config = dict(
    moe_layers=[0, 1, 2, 3, 4, 5, 6, 7, 8, 9, 10, 11, 12],
    normalize_top_k=True,
    router_z_loss=0.0001,
    norm_eps=1e-05,
)
Below are experts of layer 5 (counted from 0) of a mixture-of-experts language model. Rows are named router (the router's row for the expert), up (a neuron's input weights, with its number) and show model dimensions 0-191. Each number is 128 + 24 x the weight over its row's rms, rounded and kept within 0 to 255. Numbers have three digits each.
After each expert's rows: "comes after" lists some tokens at least twice as common just before its tokens as in all text; "mostly gets" lists some tokens that are sent to it at least half of the time. This comes from a sample of Wikipedia text that the model never trained on. Tokens count by the router's weight.

# expert 114
router:098097088145107145125130096099153123124141115159097117101118104176073139112116110127109145149100147134096120137132124097162142153137132153104175169125120102117158148119170115113130138146129113107157128112082085110154146117081128118111149137161129130133115106163172111118117165158105071132145147122114150118142134129115093154102148099144114145142136146137135147145125131142125130146096124108126159170164132075088135133153151122152126101143121123159112106090125156094139145102049122162112108113164131106156175128162129118147116108113120123175130128149142134185136094142107118062
up0:144157113154126106091124133052130106126120146138122122154155103134125090134154113093123139132124141115122125168148107152170068068136139109103141131123087114116112108177164119143120140134118140131135121157129075098132165139143079136135145107118101129097143136149158135128160124135142161138114101106096151126147135086141158153178100153166111126131118110119133122152135125106106108100116130139145100157128150126133127091147171133141142117132119060171074155099147109130147148097105132081121151158141085150104156114099110174153084123154157156123138118150169096132136098132109130105
comes after: " as", " is", ",", " with", "ed", " and"
mostly gets: " \"", "“", " a", " an", " called", " including"

# expert 7
router:093096106113102128085140070127153145141163103145122109075126115169091160135113090158114098113087149155098103099134138096152151125124114157119137140085111105092139136097192112111116164149133110115159132106087107117110126114123087162108155133137131107148105096126155110116139164134128079144141137108100144115131132099102114149136120101178130138125129141162109166143124136151167130150093101100109119153147142102122157080141143137098136096132120087142083109117145133108136155130078124142135110107162147131122147133147140154174130124123137110150081157163122102140152091113092119088
up0:132138137128107109156119174157077090166113081123109130122135139103140093153110147182111121143123097092105104105117139089099089129135181169123070112139099130114113125119134127100157186156136110148142108138124159136142150132116120133100111141079122108092134110140121139098144116137145137134084156130130106121115150103129122159143188118166141148104108123127096107133120140118120134133103128153123133111151119161129139123160122080153132109133093133129140099157148096146136117143116096108106144157130096103098152156135118068079069116158130131084130156139091132089102093083123098140
comes after: ",", " |", " the", " of", ":", "|"
mostly gets: " Pa", " Mu", " Si", " Sha", " Ku", " Nor"

# expert 54
router:113104109112111128108178096069160146140144121153101125097125098130111135126094122113112116111106128187110121094112151085143134158132113180103175157100108092120166134127144112112113149160145078134135138101119122141124123111126108150093137153166156103142127121159149087111134143144120107149117142091071189125143115107120100147134138121149111149120109161173118148146128148157137103139096113104123152162119156114119149102140139107125107090144093107152119108149129158120140134110097116189123122118132129102130140097163165161145120140115182117152099176151113106167127083136095151104
up0:155157106125100146117164114092131154133151106133126128094126146102120156045136143132130134101130118142134121163136160117168110096118151119130156093134147155137204138098150128123105118100143101089113160134109141127097095126136121127178112106110092090121125115087141092148080130169110123072115132108139147137136149120128183112133133125095153118136112111132114144130116114116166151112175101134109096106122094125125143089129077103120126170157126141111115130136143172124104155107170138150168141137141082147153158135122126098158133120129091078152162108108156119102121100115137100141
comes after: " ", " |", ":", " (", "|", " 1"
mostly gets: " 23", " 24", " 30", " 31", " 21", " 27"

# expert 84
router:080119119121096118129125072098184161138157095152105110090140078156107130127119100145118104138094147147129097080106100099137160161137125149105182156095099104102184140123126133135113190152129121140164138131087147119137129131091108146093149136136137090133125106113162126105135148123124114147161127091087158122132125104099094160142138109125116131152144148139141128130121139167124119131131097095099166156141168102113137076136146142109124111133118111115112089153136141080125170142130116151124112134166174115183160104162138137159109099108143112123105135149144152137116100122101122114
up0:156171112199167122131134104111130097112137153129126132154124111157166082132152103117102140131120109125123122104121084155129093136106147121131102134102113118157119127096075079123118104134103091157130128150062140122169096073145124139161119120158145111147123156112112120123126086092123181148169129127143096138126092090120128165157122088121115145151129177177154141140084134158119097118119131127111156141148161130149141161128148124149166138157085107152113142169105109124157102102145122126151116142148120138155141134124154112166094127107127121141105160144153125081120162124151133106
comes after: " was", " the", " is", " and", " a", " to"
mostly gets: " use", " plan", " used", " design", " based", " consider"

# expert 100
router:081100114105085131092158076130147124108176112141102102109114084174093166138107100133080129108119161158136126093093095113157113148155115145109145154075114097110145120110130128112143141114101131133143132114093137124119122109101119170091160137139109121143113085122151110115138166136130111128136135127074155125108143096089094152120144112160112131157144123158112165172126137159145121151093112098100124153154133122082162118135153122098122107182114100125091121134125140122135141111099115166100119104160140121128139100200145144163107126104154121112111154162130091142118111127104117105
up0:109104146113107128152102114141155131144139138146123110156130145103119140144077135152087109105163125084147113127151144115104075154142121132120148169095139137129066125130099130156119144147148144133085098148171082108135140119150141114131130145132122170100156055157136129105144156130166128144133138147136134155078129125100097080093121110099140154105139139173107131138118192170124168140124126116138101149161100118130096139104156106129118112118164137124113148117157132163134109128125136108119143117184145157121100097177143144152109161079149128137146142160168082122136136133118116169
comes after: " the", " a", " and", "-", " to", " was"
mostly gets: " pro", " con", " pa", " vi", " di", " su"

# expert 38
router:112110089101110148117142102109143129099148112145116105111148106173103149127078091138102113107119146158134103123132127096144117172147118123107165144104125097077184153098168129116112157143101077137147131120110104097134152116125127147103134144164135121148082106130145098084118153144142098141119134087118146108148120104100107156129152083150124115109128158142124131160160129155144129144096112115106127191163145076119131128139144117088123122145083119153102129125167147104145173113057121145113110104144139115137141122149171159129119127106142142161093121154131119158139074111122116083
up0:110143144082131140166138113078133128108168120137174175138097169112110105146122167119143100158118203147156135131124135146142142145117128088145160147143126118149127164114145129148136122089131163161157169141095122110128166159105093144126096092188109115111119139107118102097125112146137157135100106097139121182201125168145115195132102127131135120111120141134129139137108141100160135116109156105120116142157135114155145168104132131114112120126147157118120108107104090136126158129164134121133131133132108159076112114096111152140142121114171128128134116120151098182164124111120158102
comes after: " of", ",", " and", ".", " to", "ing"
mostly gets: " the", " The", "The"

# expert 79
router:101106102105085148108143095094162155109147120141103109070140098152109173144114116137092115106110139183099129099120129119132162122137153133117142152102116106108158148102135108112140158163143120152149138112108114117144124131113133147088156168169104097158117085148147123107163143132098111153109117106098143088154133122121135139137143100093127163113162139176145131145103176170132114137095094119128150145151118122126134103152183135130128106157120074151124121104150155110145150099100125150144136110169128115142154090139161146145113138110174135137111175152145119152170078116087152097
up0:122119109154123151097137137112157139113115135123144160113116121175130095089137130114158124131079155126088148155150117141076105088095124131125156113136116127154146161141120165137115102137109112120175138149114100142141137118086107159140120141121164122123102122142081116099133143153082130149155123090090153178156113151139107096137132132088124117158131130130133143175069121155114152111114159136106095114130140131088125088113115147105172139109134130157158090139152163130127117124167094137095107152124128170137147162129112133105147123167122104101133116113182178154174092167177139143
comes after: ".", ":", " 1", " 2", " 19", " 3"
mostly gets: " km", " mi", " million", " years", " Mi", " month"

# expert 68
router:103092069099111142120153101113147131121156100156119121130124114145101127149122103144093090106072144141117114131116114112155114173121125134090119123098146100102169128094179101140136134168114134107153122124096127133134152096124096164112130160159128120171113112142152108090128147114117090114124120104132160094156117081087129139130161108136132127132105132145131134170149133140185102157109103109097114159123135077131126122150123125112145102122123125109090116146170158128131156128078153149118132127135149087136163126128190129148101096121141108167094176146115097149125061133123112095
up0:143108124137153136105140134146133084137142128125123147146180133159128140109133122164119103132121142129179090108105100125133105129135100093146076099125147112118115151113138153093084120102154131111195113094141131155097161101093101178087106137192155116141095169144185109079202128154118094136118147111124138137156075107135167125107127131142126166141081139145123127132150149119109159109105142128107123124167137163131132122127110131152150155125095139166138148164141126120154088178113134165103111164145140117149118130166128153149131116156124133151138143102111119119114136113142109140
comes after: ",", " of", " that", " one", ".", " as"
mostly gets: " that", " which", " where", " those", " because", " what"

# expert 122
router:119100073120086166095158096133147124120151085141118113092104106164097158110106091140107120101105119149112087110128138095133138146158138147116142150094081099099136148109192135111138173145129105121154147136114116134130145094098113153098121134122145116160094102127129126107135182133104115124125111114114146106116130124096085171110131114147117132101120153151117166153140177140149105157088105122132154154135123097087152113164140140105145110174123124125075120122141132114142151126083124190128109113138162123138173108157141167164144117108162161122095149152120134156126103130130141093
up0:109111138176124161153107141134134123078153139096129133128122107152143088178091157115110110155141145132120132107138150142118101140119147157114105164114149106139142150106149143103132117177131108130127147109118158136129098145128143107135117115144132108158062142118085133115145141162111127123105114120109144176176168133136136120149160124139110151115122146134126161134147148105152143098094127152092162120093145166142127157102126104117162142166162176136108081166097132116137155164145098195134140147156097116147118131130133122148107118074156191124131085135099129098169182145122110112
comes after: " P", " the", " (", "-", " |", ","
mostly gets: " As", " P", " Pa", " Po", " Ko", " S"

# expert 119
router:111061104116102144106165076059139122112182102152123111119137115155118145142107118140116127136086187146141144107121120125167141115165136151105153142093102124069138122107191100131123149161112095113164151125111115107158136116081114151118151169134105094160112096171131116114130128163101101156138154109105152115149119104124135153146152099147109127133108142154120167123139176155145113120091138128137145145164130105103179112132130099090140129143124124131114105124155123090132146124110115139131145083142146128160134103135166184153123119101128129137107157128134107154117105138117138087
up0:150105103132161054159127142158096125113142101139101121112146173140122089150134128120138123151103164121087126120087138107111145148096122133110089125114116138098159135170122116070129077136149148138113137115142101108157122177134110105100127163147139097110092119130097125127157156145117138105155126131095157116125116143124163137139151130107124101149119152206158101101160155160136125140133186127128127167147134132123134132068128114148160108096114160155151105158128132118136145144139160127154103136117124171157099134112101139107109130154078145150143111105132157121150147143148083077
comes after: "\n", "===", "==", " =", ".", " =="
mostly gets: "===", "====", " ==", "==", "JPL"

# expert 51
router:079095107137114148106173096103172171127157110154107102097158088155120155126112126120111114099098151159098077107118149094128121143145124161101162152091125097101138141118147120105124143153120108109146133134105118093130152112113096142111146162161130102184106107160159096116125144149125099151132141102093161103140125111113124153107171113152082142141116147137125145149117162155155124127110130103116133143134154099099160101184150084106113090115099087168115101145138136119121147108096122145128128118152149105125165131143160156146117133105159102148089151158127078160140097123125140093
up0:109143152120138149083157145106117183131146177124108143091116108100133162102136105129111111114134123158151091163117130124126078115107142160143121133115109085147134168140194114127124173124091102104124129092120097128132158105128134107160129094133136109165150156122100143152090123088122116095127118147123106108128120107099161124143152146128119119179085155147109095210135147106125131050124157144134115103148157119132148149150117131154104107143158101156087116086136110145118158107115095143088141132110132135107178108119118115098105144131095123138138175127129138144137112117110143109
comes after: " ", " |", ";", "-", ":", "|"
mostly gets: " H", " Y", " h", " 24", " 23", " 27"

# expert 44
router:106103111119093145108147102086156128119158101154102102100117111154121163151076112154081100145121167158106105098143164115135136157122128155118161137113116119112150144129177148075109126131101118122184133160093097101153143091107092148115155169142129086166100115146163087107140151141115094169135123085110167112140100119096097150128170109126110117110122147143153165177137155145158122152088110095113125138130130104092120126131123125120137110134117106130097102127139149132154139120109139139156114096141155098109152094160137150162103104114133149139110159147105112159136124138121157073
up0:147116114133193091119130140133153143123169095120126154143127148145160150145150111140100110087127108125081117132110072155108176107140110116162119112113176080183164141140104112164136101155154125091169152107108098106165156082135129119134117141153164099128132146100154130120128122118093096137134121101164134120121131164165091135127157103160131144111084149093123142131134122162107116089123086090114159136110163115135099091133115107145117147140165133135111088122160152095143135129091142108144155147152134128153154143139135131180112129104092134144126115153124153116173141154143152153
comes after: "I", "A", " I", "C", "T", "R"
mostly gets: "I", " I", " II", " you", " ", "X"

# expert 117
router:099101093124096161097152097099157151123167109162100104096129096165101166151100106123099113110096134163099117104124131097142128137158138149119164161090108096092157155113159109108125161155119104133162153121101100127153139113094102154106150157152111091160107096149155102100123156155128096144124140103096161097142121096103125162118156094128095130131119146147122161136130165160157104129101111103114131152155159096097157101152153106103130101148117105151092102120149147111125159117099132162133127099149160114141153109158156143151114111105155141148094150165116111159139094138107144103
up0:136113108097113181123142086163127157111136105163109133127102123107149129129135143115106118136116102123092126152116116070109129090146106118118112155106138057128141126168152153176079128170100106107157067140106128104131133126117130090128103117131113107136116155149126096115177118127140092110128132137143148100154099118105119154099085103105129126120097139140150146172142102171116118128147137144128149124180121126140117111148154146115137144171083165103153121107142076107126162138165160100131165113088139174089120149167094117160134132138149120141121115093092119136162145140154113120
comes after: ".", " |", " was", " he", " He", "|"
mostly gets: " has", " had", " was", " were", " is"

# expert 3
router:118106097112096167120153110129146123152166098162120116103150098169089143146099091134082097101088150143122136085136117092133121142135111139104157152091121103086167137131152106111125153158113107150172145101115099110121117105094110157090122144148108084164102107167145097099121161158134097159135132098127182101139119095110132169133149119143107125132116152138130141152122142156186137109098098098104126146149160100104139109153163120119147103131094107163109102127155165092124171132108130135130123104139158112121172129138138156158135106102150148136096149133115115162132098118121142087
up0:092172115097108147143128124105136168078119153121104193170093140144099140125141118127148126110146146141121125092139128149126158129145118155133155114122137109118153115124129121122099143110098115097120124105145060122159173166134133125136087116141103105133129137157125085123155131133123118171139116145138132148141173110141184169159167131121099133168136109136083094116121124126132147132161120168108125125115098120114166099119129119101103121098117076132135125135101052130103124143139133093139089121097137109062137101102111176142141154138159134131140140133131108179114123113119121065
comes after: ".", "\n", ",", " the", " The", " that"
mostly gets: "The", " The", " It"